config = dict(
    hidden_size=256,
    routed_scale=2.0,
    scale_expert_input=True,
)
Below are experts of layer 6 (counted from 0) of a mixture-of-experts language model. Rows are named router (the router's row for the expert), gate (a neuron's input weights, with its number), up (a neuron's input weights, with its number), down (a neuron's output weights, with its number) and show model dimensions 0-255. Each number is 128 + 24 x the weight over its row's rms, rounded and kept within 0 to 255. Numbers have three digits each.
After each expert's rows: "mostly gets" lists some tokens that are sent to it at least half of the time; "raises" lists some tokens whose logits its average output raises strongly, later layers aside. This comes from a sample of Wikipedia text that the model never trained on.

# expert 7
router:126115114122140096110135158128146135125128127117122141156113169139147132150097113080156150092137155094090149125124083118129141163141139134108113095139117131141132148134113169183108152169101132087128144084106149140126112117122107142122140159145141162119110162163154139149153140146086141104134169137112099127127126125107112073121106131144123140097104111123141110069139158119127128112126174124161191143066114135135116103176083132101117073132147110128129099156169145150120140122137168149132104090162128134113167091185155130120121146131127097168114112087141157143147155131151149143124178132148117157133099118102149170103078120088123142164127107108130108088106135093102131119095085120103150137151086121091115145142153158111139115131131125110165179100157121119111116143153129
gate9:135127090127131126170119137135145115140155131138149100161134116134122127189145108076112065150098159111122157122136135145093133129080142139136120122149111145102138102133107091077127096099081142154092124134123093128088122128131105149119111097135104113137105146174084111121121155127122100138174122130177164103140119098131140133105177135158108133153117158168126105104150107076128126135124130108155160108117153096168138135136142125125121162122132153126157139091131155154103155137153116113142115089160099098117156120144149098157115180137134144139096134157091129123107119102165069129114130159131099119154136142175115122167121114072153143157188134105142085094164124145117108100129151101128115126150122141130186116119137154142153127133119143116155184094156155085125138140151130
up9:154119115134123115147101141145171162129123134114162122112128116123156141127117140101096087187100121076123108120165124090124147116112133141142086157120098109153136138128131135137086085085133123157117115144113121119146122136142110116111110113118125122171133168123140138150143137133152142183137166151127132074142158111116157101109171122147106092158107077182133128133166138118116090150132149100116148121183148158125147153120133146147141151119123154165173084130115119153121156104114108111139169149142069112123117145160155092166129140134126100114132124129101131127115107102109111160128077160137150109125082143128132119100171103117154099111105105127122174154155127121144057128150159090139106134143175131136164131161109118134142108145156134127198164130157112129146138149171163
down9:175131139159094151137133149142127091107121102113154093104125132097125136142124104115136181104160112056120122098123109138084126128125129090130124114121144121154131090145119107147163128113149113127144147190082149160103119126141109211132122134103153117097109118090131171150086143096106108114140136119092098146085126108144110121089149126121120116156144178121106115145167092136154134157174149107145171142141103157178132113135108098137124100066146120150102109106090155113090127144141111116087117160129136152122107151147158105170113111113101150069146146125138080143116105096091137117102145097112111163157087112154119144135139128122133125134114138083145131090094103132120123155121091122105113126106112130143122150094141099136102091153132149144121143122114125160117155124100140
gate10:119113198124142139091159157105127120150134126103107173179121169137125120176134134143139087115100119147136097169178120146088139114134160132138131108133151159113127134136144134123113131141127135122120132154168121114087091169169156160111135078131117123134083145105118165143130113164182137158104145135099155105126149130109068153170140124119151165108139177159135155114164167134146191086121109173112137124125155157109086129180085128140137148124156097122143147158098111152109129106130106139175127125143086126099166141147131157140136093103112134136119134110144133119131150116157132162102184116136103110157153109138136146160118125148117128130151099155144129116132146155118133125085080131135136131104099155152151158089080146105149142101156117148122120112117155149133106134117146
up10:139149098150127135152127135158144099121090142096142090141122122138152131101123126141125140117170103163102095150138095126133101141152124100103121100121128100125124133132140154083146112120105122119143098123144145122158136091082125157120145118119154125149124145147121146141159105076117106135159144153144152165131091128127168095126100127102111143122108057127122102098126103126136138152117115151154104087103096155139162128146146089129175102112152109132151117088132126159164117171113140111118153104119129126130132140126149147136140097129134114096150100085095119156166121134106147104149083161155134106110142139163110176149109096130112133165125119104171185194099122087153174159179170156102133142146156160142138115148149122086106109107077110137156097134137168098164082118152113
down10:129121103173149125151127152105128155120140152127118124085150101116162135165152115152121097107106184145148127153171193174105144123104147160142119167114145153145090117137093107123143141129166134097137138125156111143141137105145128085104120103100110112112125085113084095160166183195150160098138117144139172146104132135134107139117126127092129101146099122140137087103162123121109151156125133114132158171102102132128106136134130125146129153140130108141115117099173112141116144132154139138114109129086120118137140084116084193158137146144132096145110116112142158131147122124140154139128168108123140118114129155124178093123105131152144123132072079140159141150134121140128125126093105141128131121120119087122130129146118151138139141204161119109125123066144145152146120082086181
mostly gets: "ong Kong", "ki", "awa", "ke", " tri", " Joe"
raises: "-", "ar", " (", "ul", ".", "ing"

# expert 5
router:112160153076136095107128141100139138098100121103082154128107132096114142120103145154122107136098132165176120143143145153136199138132169126137112137139116114138106108096143120134147101116118147126087151147113113130139141117142101108128146185083073136109118105106144140128147124109124080104138158124134127117198137128099042143135150097131125143159131154111147142112103153157145110136104160126125116152108132117123121122100139157095153149147103117143112171146120110133085125137112127118120127104154166109110138135170144099158151156163126110115085135146082158113162156140138137162109138126125112102126047102115172143170140136105153096143131091095105109106157124116126140120133104145114118118140085060115135141122114092152139139094116147114151126113100077149129107169124122
gate9:103126086140163144109113120111167192152083096143129164111099108123140137108122122134173111184127096112121156127119111126121125146122123101163087111162093136148154119140153129149133166102149094155172111093132089159120121103162090151148167116134111150158128133124164093130119095180127129141106120131161085104138119101129133143135107150134152167119134147124165138132088130130102159125069121116113166142085128109115146112130137150157129126111137129111130179171114134187146159108144153109164110117128157139124161105156144152153114123104140141106122120139094148116114152090121120136110137102144127140116133093136143136189109157134086142096116155093140111158131118143148124111141120160131129123109157190106156099127116182152088071146152160161159130118111165108122123121158134
up9:143189156112113109123160132123120083117136134139123093156171154077125112112137136106124114109158107114092155131159163111096170119116146089134158137103119122125119129157130152101121127091177158138138103104092111157114113131118157167138129144127145160137134148173131153136104127102156170124160087084111113154131139180124138145179143142093092102127143111129118122126084116120155086156143153092159164113165115168184134145122128153119141114122157114078150074114082095134127118115113128146102126127138175109143079139115133150104151128125151128132186149151075080139087132142117149124148134159115132128138118145122104121139152116117143122150136133123111104168146164135125136103094133117110149138132063159142095167132122114104096123125120122166116137106136108118153107083087123
down9:145128146111109152129160112106115125129124092133146097106115102165182142108093093090101177142115111122136146099131153160122122130148136091123151131098130110140135152121102135166170158136162173116080152117128130116146154092166124127173191122150134119132126117109074107119106105171148138112124134129125149126158123159119099120109094135154102122157145127113120104158129073109178146164086115168131123164142123147098160143129119128177157106105104088158141136130183124130168155113146091141121156120101107151139170145148180140145114162146118115163134113118128074112138144122129110151120178142161109116118070109149141101132137132107135110112141153152122134141090110159152124161110137106172104151119158118121169148106157142124152099102113175141123102117139118113155147168116143
gate10:154117130114148097140115132115154158132160111103170151144165131133120135150120096083113100143145116113120156143123151109100129106157098127152162079108146123181103099157150161133108162102141135146139168144137128093106151081144152157147104114148123076100138110119112132077097116138110119116133088099121143125081127153123118098089148154152102139085149139119108122128133098099142115098113075158148152131089124102144154126107114097142092143132127081071122107134132129086158108105098183130108176164106167118151132163096150134133136104118116151082122149150135126125140134134142114123127113161132101120105134150127142147090095121157140137107133131100090138137080149127146117102124145101099151113146114082125080181093135155069122151113091149139143129079131155102142124150143119
up10:125151118109118162125159115101115137109152095123125139116160131150086125095156133100109138153092103141151156119130141114105088114123147098169117109121139131114120123107165155154129136103122102110114110142129112113117145108136140149127149100115129163107133113086195129117118091127121137144121087113116164128168157161146096096093085134139096163093148087112139121170176136114139136084140145125148129081107147099109155142137124119094132125156145104102117108174150117136098121114105106131125161190148169110170162150098149099129162083107096148057105148134115110144111104121160130127113111142134154143143083161123128127150122161109152131113168165122143130087112133119151146094124104137116141144124101108137139092081133147090114104149150149132177149142137150165147152118203156
down10:133138121125095139141127128122128131112141156137171139125144142115177130085091134156125099144190134139096134182150092110149136132159129132123116097101068154077131091167119175130149140132127148154108095162146138139165127180131133130163162154148145154161141119122173141135123147101135132140085133144067132088129124142141166114121096080148140151113116108123113121115141151163144096136120156131127124095152118104102105122056156096114127110146186175164123128145133166128100151137116088133146153151116168134168113124107131116144161164130107141129163147140129120108123147153098114119129134122143156120128141164119103097154141124091120162163123137135161101127112154080139135162130110145091100121109100167130140138165145117137145160135134122065082118133159149102133116112150157
mostly gets: " American", " public", " National", " national", " European", " professional"
raises: "-", ",", " and", " ", " (", " s"

# expert 8
router:162136170134160142174155120123126101121159091111090138142122170136118087092139171138080115157113113117108104135134085176101133091122145127062142135086136099126089144117132135118125139120112140105115191113138144109120135084116099124144133156130121125133097133104118113146141147127154119127138143123130128104134110102124084074124142118139129141105098116120127168109075122104149146154130119137158114152134111136128130158131099139108136127167133123129080128137107113108114129108161191114097125118156137146119144141153143092122147151144090144133129090154101175103150146135139131149079143160135154130111117067117131134171099099107188115124136088128118176104148120133102135123128121106124057176127122098097106131162132149136093131163151167109130157145163123130123130187147088
gate5:104163135161125148117143166115160114112158099128123098156147153105103120184128088123129110133146159085137140072129151134132110143133145114127147107088109086157132149136109120125120114134116136115153123139166147162104120111110137102109099146148099140141118150137099131083109178111120139178152187127138146168123101133146165121112100164159110103124085120145139143135139161122127129151125125116118079129135162137146143144111119129091106142144140137121123143119138156147125146151147104166150137079169111146165128126101114163135091160100101141126121124136116116128107170148130142126084139157158125129207137101152101094168111141098124162126143130151084160139139138131096084115140108165077079131117125125110163127160132108110113094187124162115087128121071145155145127103164163
up5:183122109108138108115116131144114162111111154150176115125133108109113116108112134121102136141135142165099083139103126120122160112113120128163119108098111120166158096115105091108172097165146112103153115181130101134086095111102144089113153151142129164113124186108125143128127098154122110083110087132134133111146138138110149147146082132126134148094126143112100121082135168092164092130124118142162119124145103106125105129126131154137085156116136130151099096127090101156122134149125064134120125099113125143144075125111124145136139107148166117126102136098139123146143113138096143134142187146143153105088112108094119088077136112174057113165108108138143154151127150098157151123107138138125122159111159129147092111147120102143127136114118137148084114142144171064095115159116160
down5:115144134124052124141093103132109146133116091119152097098138145144111136126131108133159169126118128154114143116136162127096135109134136145131164148128151134121119091138145127077111116115134097125134114124159110137122088089093098125101138123134115177111085125087070102106148120088115111158137150185157134099121146142160084103103091160126121075096065113071152119106089123144118141093163134154129127134139166102165129124105136124118180173140141148119123159128091140142112107105118114131134112148135110106078118131094133163124145126117141155130132101136120119153128182156151117133126141122124166145128124181121097104150141116103102130125140127182122151126103129118099130137078158116127128133140161159134133153140047114137088098137168110137129130134096134102149165129159159
gate6:083105157107141076114097165114139165139120091123110167097127109110094125129109130132122155127076116117093126129116145156135136121112137110121130128133125127092139126123150082146153110102111131177134138085110100117146123129119099159131154109123139110122161115138162134147100064126134155122152168130148148113125156122115183135125097130097099137155112114130145106134122157102083151124164169161110109107113123186126101149098153138107115139167121112151171139101146127119152113118155176153115098135204096152106147125154143093137125169122135124117159143145152135142166129177126102113111098149154158097065101082107172131111161165121144133088129156127122115135120128125102130131093141112118111103142127092132126159100115144100105127123160088091142134111185111124143170162100123
up6:059112142165134114088170141128128115121145142146162141130129128116093139162115133105139138160105133110133089120129087121146145124127155090132142151096106182108108100106124097122104079155140110113146141118108152112141145138111122102131097117144109110176161122116111091162107057098146122084132176167145129118123138126130130095136157150143115155120140128118141131131148142134150081144104155142135118115111181145151119096137111137160148082148150083147094125120124125129146109107149101129112128147164147162117097143141113178172108125115106140145122153133160161133135109152109110093143130111139137105138160107150141142092118083135134104075126142094079099127151149111178104147088117153124122129145101130119079082147191117130142127148124091131150155109108105150162124142180178
down6:110156121084102105143136186118160093146152167097144128103131111102115101150079168131115164113109126115108110113139139108132120147106170114109134180138114125123144105182117117121116100125132114099176129123104128128104131138126157166150158172117152089147131105104125123115154120162144143124158128158140105110103125117166112125155144155111135093115097132126153140142133123169092104125140147125134120109123168160128104130166143120109156111120106103114176079108096126096136143120130148158145124121120104155123134148176163113101116149114129102134140110099093163121126097165147135126184152166119160157124143156105137136094173123078086134116081148117143123097151142133123141184113105140114096107164100123113171086120110122159130049145129188116101092155134136121135134122109125
mostly gets: "24", "30", "19", "29", "50", "16"
raises: "-", ",", ":", "th", "h", "1"

# expert 9
router:092149140148136094097136149084156133060149116147133116188103119133159130128105104132135129137103104130122153078139103161115110103113120137120099098146110100112102090096167121114153133137120121134103149122093100127061139075112130144125141091119132124123124103113157134151105124179118141183120093183079140107121082150147094110143134136110089122146166098098141144117132142144145116143110117164108143136128100164112134150148082168115138110126117083118111114161116090139105121124127120152100149108116097138102168139120150117124124149087104134146110175133124135150132116140124137109064102151114136118137150101112106135144137134118113150088119087124101157131101136139122157108081129143099140154107091058153118180120112128179125142145121117112137136171135101130104129171114154
gate9:079145145143148128121126133150103139169126096146134157126129134099125087077144121107127154109137113155119140189118147121118146109129091128133101105131115156104200131114105122107122127151161145108160154114146095155140119101148147114104107149084097105102109145090155122159099112175115111153081104187119151122143113131094128118120110157136153150158081125135134113116100138125138134110124132185101146158157126159141109159126115145130156132133137119098138096138094126126122138067124126087189154120142097186109123108093152109117147120149140126138112144160106106129074127154126126133136111084147137072164155125129128166150101135119122135112125096117114097124095124109120141106121153166133109140170105155134091120109139157100164095185087105110150144119148103085138101149152145
up9:121135120158140110094146131121122143135107115106133159131114138141135104116097114119183099139119140107098142120080169137112140110133144117127148135119156153113119088107125116108127138140138102129152144136135134157131104138138180139127123117096122090138091142093179132140132120181131142131095084141083101095127142085130157132142130166153154152134136121179136130117125152123103112112136080104146089127165098138104089159132179108142137148130139125108135111153080136169113146109095116120123168120149032173101113124058161125106105093118128102109121102128128129125082112157099150137091175098121137127126165099147135143117137111106122128144110143138166104146160166154117127097120127110163124140090148137141140125148140146150097103094139142123153169142157100076110132175161176
down9:107113171126125147162121139126109123120187154152158098154118120144146102157137153131137138144140178153144154134138125135110160154135128157093062146135159105129124126089161100107117113078129126155137134132134130136144140109125163160163120139146136159106119095085092078124132117094092110152143132122134122093122152093105120148123161136141142149152142082132131145149149112115134173136108095174119101126116131114094125166113136128125158143104137084121146105144137083134122113123144105167112115108156155141113142156173074158164177156110088133073169088147113125121148098103114147088089120134177096140119126152104169118115172093124108148172139138135152119133124160134126092149141138149105155157189110147120127119119126100143136186130128139124136094126150126123153176112102123
gate10:110096107076138112146107100132105102089151105117126116120146184160130127104142161153164105170093087126080123140111138134124122139102114139123118160153129119116109165149141168118161098078105145143163155152143125074140192169101149124111126122150096148123100139110106146138109096114143150080150152135141132103085151156104153140127097143127147107133130155146125112127122112142130138130117094146112134087144115123129136102127098087125146101126081096183122146144126116129137092119136110153099155131090078126126125104119169130120153149134107144138146113132127146129140119168121128144210112107127156129074119145165174156144118143113137154086121102109094152111143100133105123144159147108142107116141134118128109133089106131050112115093146142174146123076139123088124127113140143
up10:106126134142139187120100085095141124134117173144129148156134140119158146128135125086134157138141123109116122141130153117153087145139130157132131124114078124127134112085114091108127174126101131087142159136161139088140123060152079159156100103118132129129083159110144122134153152149122142106147112189104119135102127098158136165126129133149150119098146167072090145105122103099159082127109124133154144115090130073136145109127139105150136119132131122071161130152117137146083126153082142096131105153128135164169131158083132143099111160192120156091087145138091109158140131143104142105131140141126108129117140161121143175129160129116130100099147133155173153144135151148115142139101109126165165103147099159124121102164127179145126114140140137137099152139094128134119142113147123
down10:154103130110132114122128153143124127149151169116065145146116119130201107121139141120128099101093070086151166159105153140139104114108123072090136170118131077118176114130136119131125129116121109155120126123151156098122131113119134088107168078120161122105147149132121123129171134137131156115123105131133152194102109121144125092187124171128116099158152129127137110094140094120156117123160103144149092141095139083119144116105152146123132122129187145123125124173105116120118138112131126103143099109106115146161088124118171140146192110104160116139101134141164121146066081116159134147128115111144123154162144135129136090127144145096118147124125130113143146101130129178148107114083138121129138130161117142130123118138112089158146157127136131115151092097124106113103143137201117
mostly gets: " Gl", " av", " Z", " Gr", " Jan", " Av"
raises: "-", "ish", "is", "i", "it", "at"

# expert 2
router:121169105153167118099132132136148158125133102153110130109096145103136136128125094127121134159149129156095155140102123118145130140109144112167165118125140132193091111142150086133092081144125163117130157129122116149125145111083112113112133181126131154137144166141146156128062152108121116136171132128123130109104087062172107099109081137125137171122119107135131112128132121156137115093091144121201119148115119165129122163155120092106135137127081133152120208165132124117134126097135192132153103108122108106085127117137140111101160143095128131155104162125116141145151178137128109097134171120150102128115089129142156141107118126138140117112129092100113142133116107136100121106130121128132115192116127116088132121129157135151117137117150185139113106138135128100129132155160064
gate9:139156137113129115102169127133098107128137127107123120130092139129115117166092085146077118126120160151138093127159098164161126180165142116132116150130116148099142191160123161145195110143086123096158166116102120112099138142089133115116129111156138148075151129121108132157122096158155155097124138149095136127159093126112144145136127123150121156137071096120153136115111123161086054111149134126131121108103155084103149124144145107130137137090140118131156126111127146128107149060075146128131124126164160123161107109096114150147159164090124083151145104166136184130102143138104086126161144104117132139124127115120114100147158129136150092109127107102148134091089131128116142130096124111132171154126152082147121093110140137142093128132093169123138125154139142128131136136148156
up9:106118117143158147122171128101131144116158095138086163112149134111109137070137151135170174122083088103113131092130121132110109141111137146087137138128137115170091097107120104125116147127150112140138126127164129134110128088127128128107127127140156107110113103146116102117147117095108147090134163141161108147159136122123158106095113125117137117113174129112090143177170100119160163131064104127083145127167113143098082137102085122109127076158099117129111165152130122165164137161167145109131122177154131169165105170126134103130097176154148159154109115102093076151119088089145151118114124130122138106144133084152094136132110123159091130156139112134078113106112117132129115175135113141147147124113123137133140108103132108117150090121139114132112129107100185146095091145116102
down9:177158140119117130162140119095128145157093153120143141162153142140125137168145095116183126120142118146137131145119120132156150116133120117125097169150139118099097138121102140138136110103154140099130166133107174156136111111091136150135140156118122147114137130140100113137140117133103141100129099087110134098143136104123133130131111174091145125051119124146136122099116071178187137164089129144107095151134049104126147139101110142078140128106110152139090124133152102131130136155132132129103122147134094127135080137147160149133116188119158122107053146162112096110118129156141138132121141125134109115108158118097136171124100114146088170137156155134115165142094120124111116101115078124154109135084134115111129130150101104134090131132106116137185160124093073153153130106102127
gate10:117132130071123137140105145135173155124116115115099141124130159109142113127108121139105108100124106135143106140113148123121089164149150125143170151124124153119110118122103166139115114148151151139102110109158100145168118113124142120138105151174137119122129148148128136126111128166090128107169110123137057105155139113132138101118114159083076152127106089079134136159108128148109104142146133162123118155117138139155109126106099141130144069153150117151136097060099123158136158095122143117107093145155139126131146131101109063095150136140137132175125109116108063100095158092123119162130157122159131143100105092124179141173143123116142163120164108123136133118077096157105128144167104143100189156146138148130139151118101121159136113137101143153140120123127110092134112160160193
up10:137138126144137104126144101140085060134096121140140118160153126122119153159142167111132193139131125148112094135149113122172143082096132140131101142149136158118120130092158106155131130161139110158147119068134133086076151152171096111096152123107109138133096146106107129106127049147157119160088140117146133096114136135150149130120153165141123147088125181138164129129152148117152158137165081154101135121122145177135119147178122106131136135115154085132100132158118161140141096093122135110155109119110128111132137176124157068134152096151204149150097160112126122133150092128122126139124140160103086118095064144120121135133122126107122112109108121121152123131129163126138153134136091131110153128103121112133142131130114101090083132099145133152124140117155139101131111128130085
down10:125161117152130156162121141105159097152109165142157101159149094131137097161178113130137154105135152135096076152118111116179135137138146128104150142151109099147138114118129127100096112140137137161152148124143138108150103103107152098124122131137140103126092110126084182137135082146143096129091117092106127093098126112110125155141178147123132134132155118119140136103145122124226153133167172098094124153146078147113125133124033138171152143128105106112140115151133100169120136138125144146136145082115119132090120109168143086159114135137117075114152086124130128145147117098158127147156111076135129130105116087148123121128099079123097124115102114154113154116104123127141118142093153131099117098129114129128125123122091160097100146116153091143132117109139150137113143154116106
mostly gets: " In ", "In ", "On ", "==S", "==D", "The"
raises: "at", "in", "est", "ow", "re", "it"

# expert 4
router:149165149149130154106166156074104129136151142109150094144132121178131094131188082146160139159126157127103097123083108144132136127112120104148127091097144155142118101118144129138153144150137167126119124119122164120157132112120130091125178155101140120156115120138106159126135129130125077146133159113166103143136074078106113136137106087151113089121124096129137115134144143092144133136084142109131110113101109137129139135110086141135151082179101100118075131156136155148145198123135108163145119079103151126110093120104120121076132150134096127164130102113153109170088146160116138073082175112117131131141147131157123135148135085135120108162144120094123164127111086136123127128122105133115077153147140148123124123121129125124099127107122180119127096121129094139150082136130158
gate9:122113122117101125098118148076145108093133109096144133103156126130149146137087112114119125144115170125104138088143107170148138129147152129109108116122145135137146114134155151116137116073106121118104114092101088181176111132148100148125128110135164134157148125156120123162117106124130114125171158094146147127137108120126168153125150112136131131165114123140161148136117129152159111147136140081112162150133154158064168122131133143105155107103113112118162169118171153123138168113155096124168090113156158138120118113116141167087156080159113107148154202164117130126146155137192154117110150155114095116123112136140124133156170102180136130126089114154086114154132100123104168132145127145157117160141100128110128155051122136118140163113147148138066134139109124111114128119126108
up9:139077143103112156117116155107130140151115132113136112143154097133139129112115143133158177106137160122129148122095129139141179156156147131071139124080141144148131147154147168115101117074125125129123134101183136183109111123165168128129110112120164095128132148148138150154129155114155113108178140116138163129116151157128111166156156158158117127142129140112111165070118101132127113153127123156182171135159130088141146140096074117128089121144126140134155109100172125127138119114159099099131154165108154147132146095102146165091159133115144126112145181130127141113165112163102138122099100172115103097144115168113098163155135135161124144123100065126116089105115093119101169164133140122146119156104102114116098116126150124130126137090108131187100151130099137113155117129148134
down9:102131104165124140117096128175123129163141101077171091117111119157157097110141102132138114119131090118122124179144110126117099150168123097105151157120108138104125138131100108105128165107121108130124139147147140111105104147058139087141092098104117169194126109114143149114129130141120142122137162124126163138147155104117175149110163178116104105131114091188116135084153121119065128116129112149108148159097126126100081120132113165165150139103135101145146163144107119117125145125132132132133116085143104126135138123165139131148096128112138098126127125083138129091110090098149119152123097145109127121107095073123090116066118177152119164137122117154136163067138125130113117114130071142164139134141124138103123162110129104096124113139140126129172104110136118146094147087137110
gate10:122146118119145133120095121087122132130149094155103117137137092103134133142118149151133100108108148118104109153113173126105148112141118149165153108148130087163135156142084159080131144100125128104098165118118121118134162103140128119108123123155121141095142114133139143099159117119108126135143114134103126145178124144154133154149111140130137133133128143119125189135128107105111108129135113173165117172139126158180114095090104109110098108109168085129129135108119154146159090105105136130131095136140142148152153113122172133118184077124095081116181083114118133111142110131167147110143098144135150168162098072095080119122154143173184128117143128097120147103103153161085139143106136110111118109148108153125160110114150107155098143154127124183133168111165158168128196141125112
up10:157175104162107126132141184104124150142139169124134143116108144115165087135082143149141097117149142101143185107102139116105131138102113122117154120155124120115102147137110134116139129147136147154156136145127157134149109153071104147123105158124135105098118127174124111094139162150118120113146090130130139098144101146114119107133132123104101151156118124136143153184149139097088117091127079140144166126170194126162094120154102087181133160100120121100135122142136144125122152086134152123132088137125147102145147101113107109106124111114123114100099109123154155133120134148123182118119098055077125166128156096172128116107099085091150112134144167122108139177133154102146112160118124108088114101130127086122104115122135100122131107133114096113153136144165140176113132165148163
down10:138155112142155137131154155126106129134147150117179119114125114174165138132144121168119177113156118144153123118140147113137158106143119135095144118158122125125081102127095151149147134163131132121167107110183132095118129122135124143123089142144102147136117136153085097138096167113069121104122161095084117181142165122137082088098064152122118127137149111138129106095126099070115125129128151132096141125172121087106155144061134136124120148114105149123137159103110094151148104160130156151116123137112145103163153101113106137089108108153140118125139129128169086132132105176110096095124146121107134176125157142136083114107105170133120120136127117088169059102120106134169118128159160152154117114152113144131146130098125116125108116119096111112167108135139135092094121157122102
mostly gets: " song", " mar", " Mad", " book", " short", " host"
raises: "-", "i", "ul", "ed", "s", "ing"

# expert 6
router:166121161090118132120157091109125130106112125156129124143126120081118141124145134104103149095104124115099143119120114147140119088107134100121118108120157138195091161131106147124145135128112155128099134159101108135130108099132134110154136134113110118115116168146156173177095125144149177143126099150135124086130132135098098132148099159136141138120079144159145125112106131121130123101115126137165145098095137119133126110170057142118139140137106136163094148110189126119114117125099140176175155076142127144099135142112110095113160135152085093107147140115098123119106184159116119151137135183106140155151135102150086146163091101129118092128165133136114164144127143117105116112085084137100099153073126122103111145130123110150108122146135176103160112151170120163085129167153142
gate8:116153087118073093121163161103117106133168103173151131107136158134070099119116095098164138116121105131128113063130153131114115115146118127150145064124136120117141120180108149102101135131144119158150137109092130108128145138133166116101145109141129154133157124154155109163116118122133120098132145115150154128103136107118144108139141137146083145119148139095090132101134114157142088164103100101113100184146111146167120106187133120101156096112136101179123129147110082090153128127152090123129170137118143149127118124154117128095119134101148140118099106122126091165109121120154115110093154131127150190110090164124135141140124162062166166112116146143114140159150111105153113170118129100109139186142122133117126152129103148094094129150114102128099134133160132148081132098131130
up8:124086150090159118128176171159120150144119105123165133154134118145167134084124126159091132120124154084099178124167096121169134121117109159089083105129115153131128120144170159153147117103102107121081131108119136159131121112129117144155139163139147135154091130112117149142141141104114100138149156143106107094119106122099126137151133177116142103123106122168117108162150153112125150114133170120116121136144093119120145092125079092099088162140131110103132134088131138122155110075100121126151159137095099142108169132113142181172158145165070153101138169137110132109148097107103137145156134120165129129121121088119117164121144116171137149129111153145110131125098142154173079091093121112115125157122138137115062106183136156139119111158128126139111116158125122121157140112096145
down8:101086183133148134101177099143150128144138096117127118137115155111175168136099114141122119123108138137139147134158143156116125148142104122103163152105165151117134140135197135108152175149144121151135150116119122113148143123144128139123117118162143181144128123108099130153127152127137112125154080128125135104114116068112137120159102145112144094110124148141116132153085086161099134145193127097104132140144100082104120130143100112101162098150147064119112148117103131128134118089137090094136108127101113102135177141133118171111162121150152118121146150169158063097157145141156144109164128147140144116131108142148159123150066105142150137169132124096160112099164128166122133164120136118126140102116119138092140140141121084207108116130108126100148137130119096126132136141085149
gate9:154146091141135151126200110147142150138099157125123145129103114137141096167143096161149128101140172142118074141134114108125107124169095179101158146140084149130096119146154153099129121119128144118119137132155105160069185125135127171120112112151147125129107142140105117151175118086101138124093119112138126124131118181094114099151149105179149169127115127142118135101108148157136121129121111117139105136197159134151123138170120146144142135165139152146128132128136119157107110124114140102151146090189103118136130165152142124151160161146120085125129095100118170094151135143144116109126137129130120093109139150079130118148156192119125108168124143148145100144143105092159134105131124120120159130173113133141195090129167121155113148154122105157133128094116113131110117091165121
up9:122125194062148134117088123118111130149174158150159111131118188101134138129101127139138136121164114131158117135114142135139110143130131070178117117144130127157138151142074145136151110138146118093117105117099173107120134092119122162119143132134048125130124169106121114152114120151137116106127123155124102113144108114132110143125116157090130098099156122119112150136105095086144145134173147150129136127093097149116140114113122126089130118103082100129085151105109114131108136090116099111110119145080168145093147142101131097125110123135170164129165145128133152145128072107130140133164149119120121157157119109118166145114133119113114083098132172126137123087134141153072146130119116170141103100072152109103096110090154096133126115097142165085098120174109120097135145114120100
down9:121150124157120179076122128123160138108141140158110140118171118138167144150138122153125132125173157134151097151084110147102115158140157098142145094111112132140147128161152093146101104121147115143118119118134148111110105082092132170127109135112096128112109164108125127145156098084123148164135152110163099158148118137126110148102141138098113135144103145066129112114084087157083131123151110128142145119076137146157120158133135101074132120127157152140095133139135156113104166118108107093115122144168106079114145136146135120124173124091096136128132126167124153172169127124162165116136140111114120109131129141128094131141118103156096083165140146146066143070129143138094141099141112160099092122145109178124087144098156139139148131133147140087123143116136106117153179158167111
mostly gets: "ors", "ers", "s", "ions", "es", "ings"
raises: " on", ";", " ("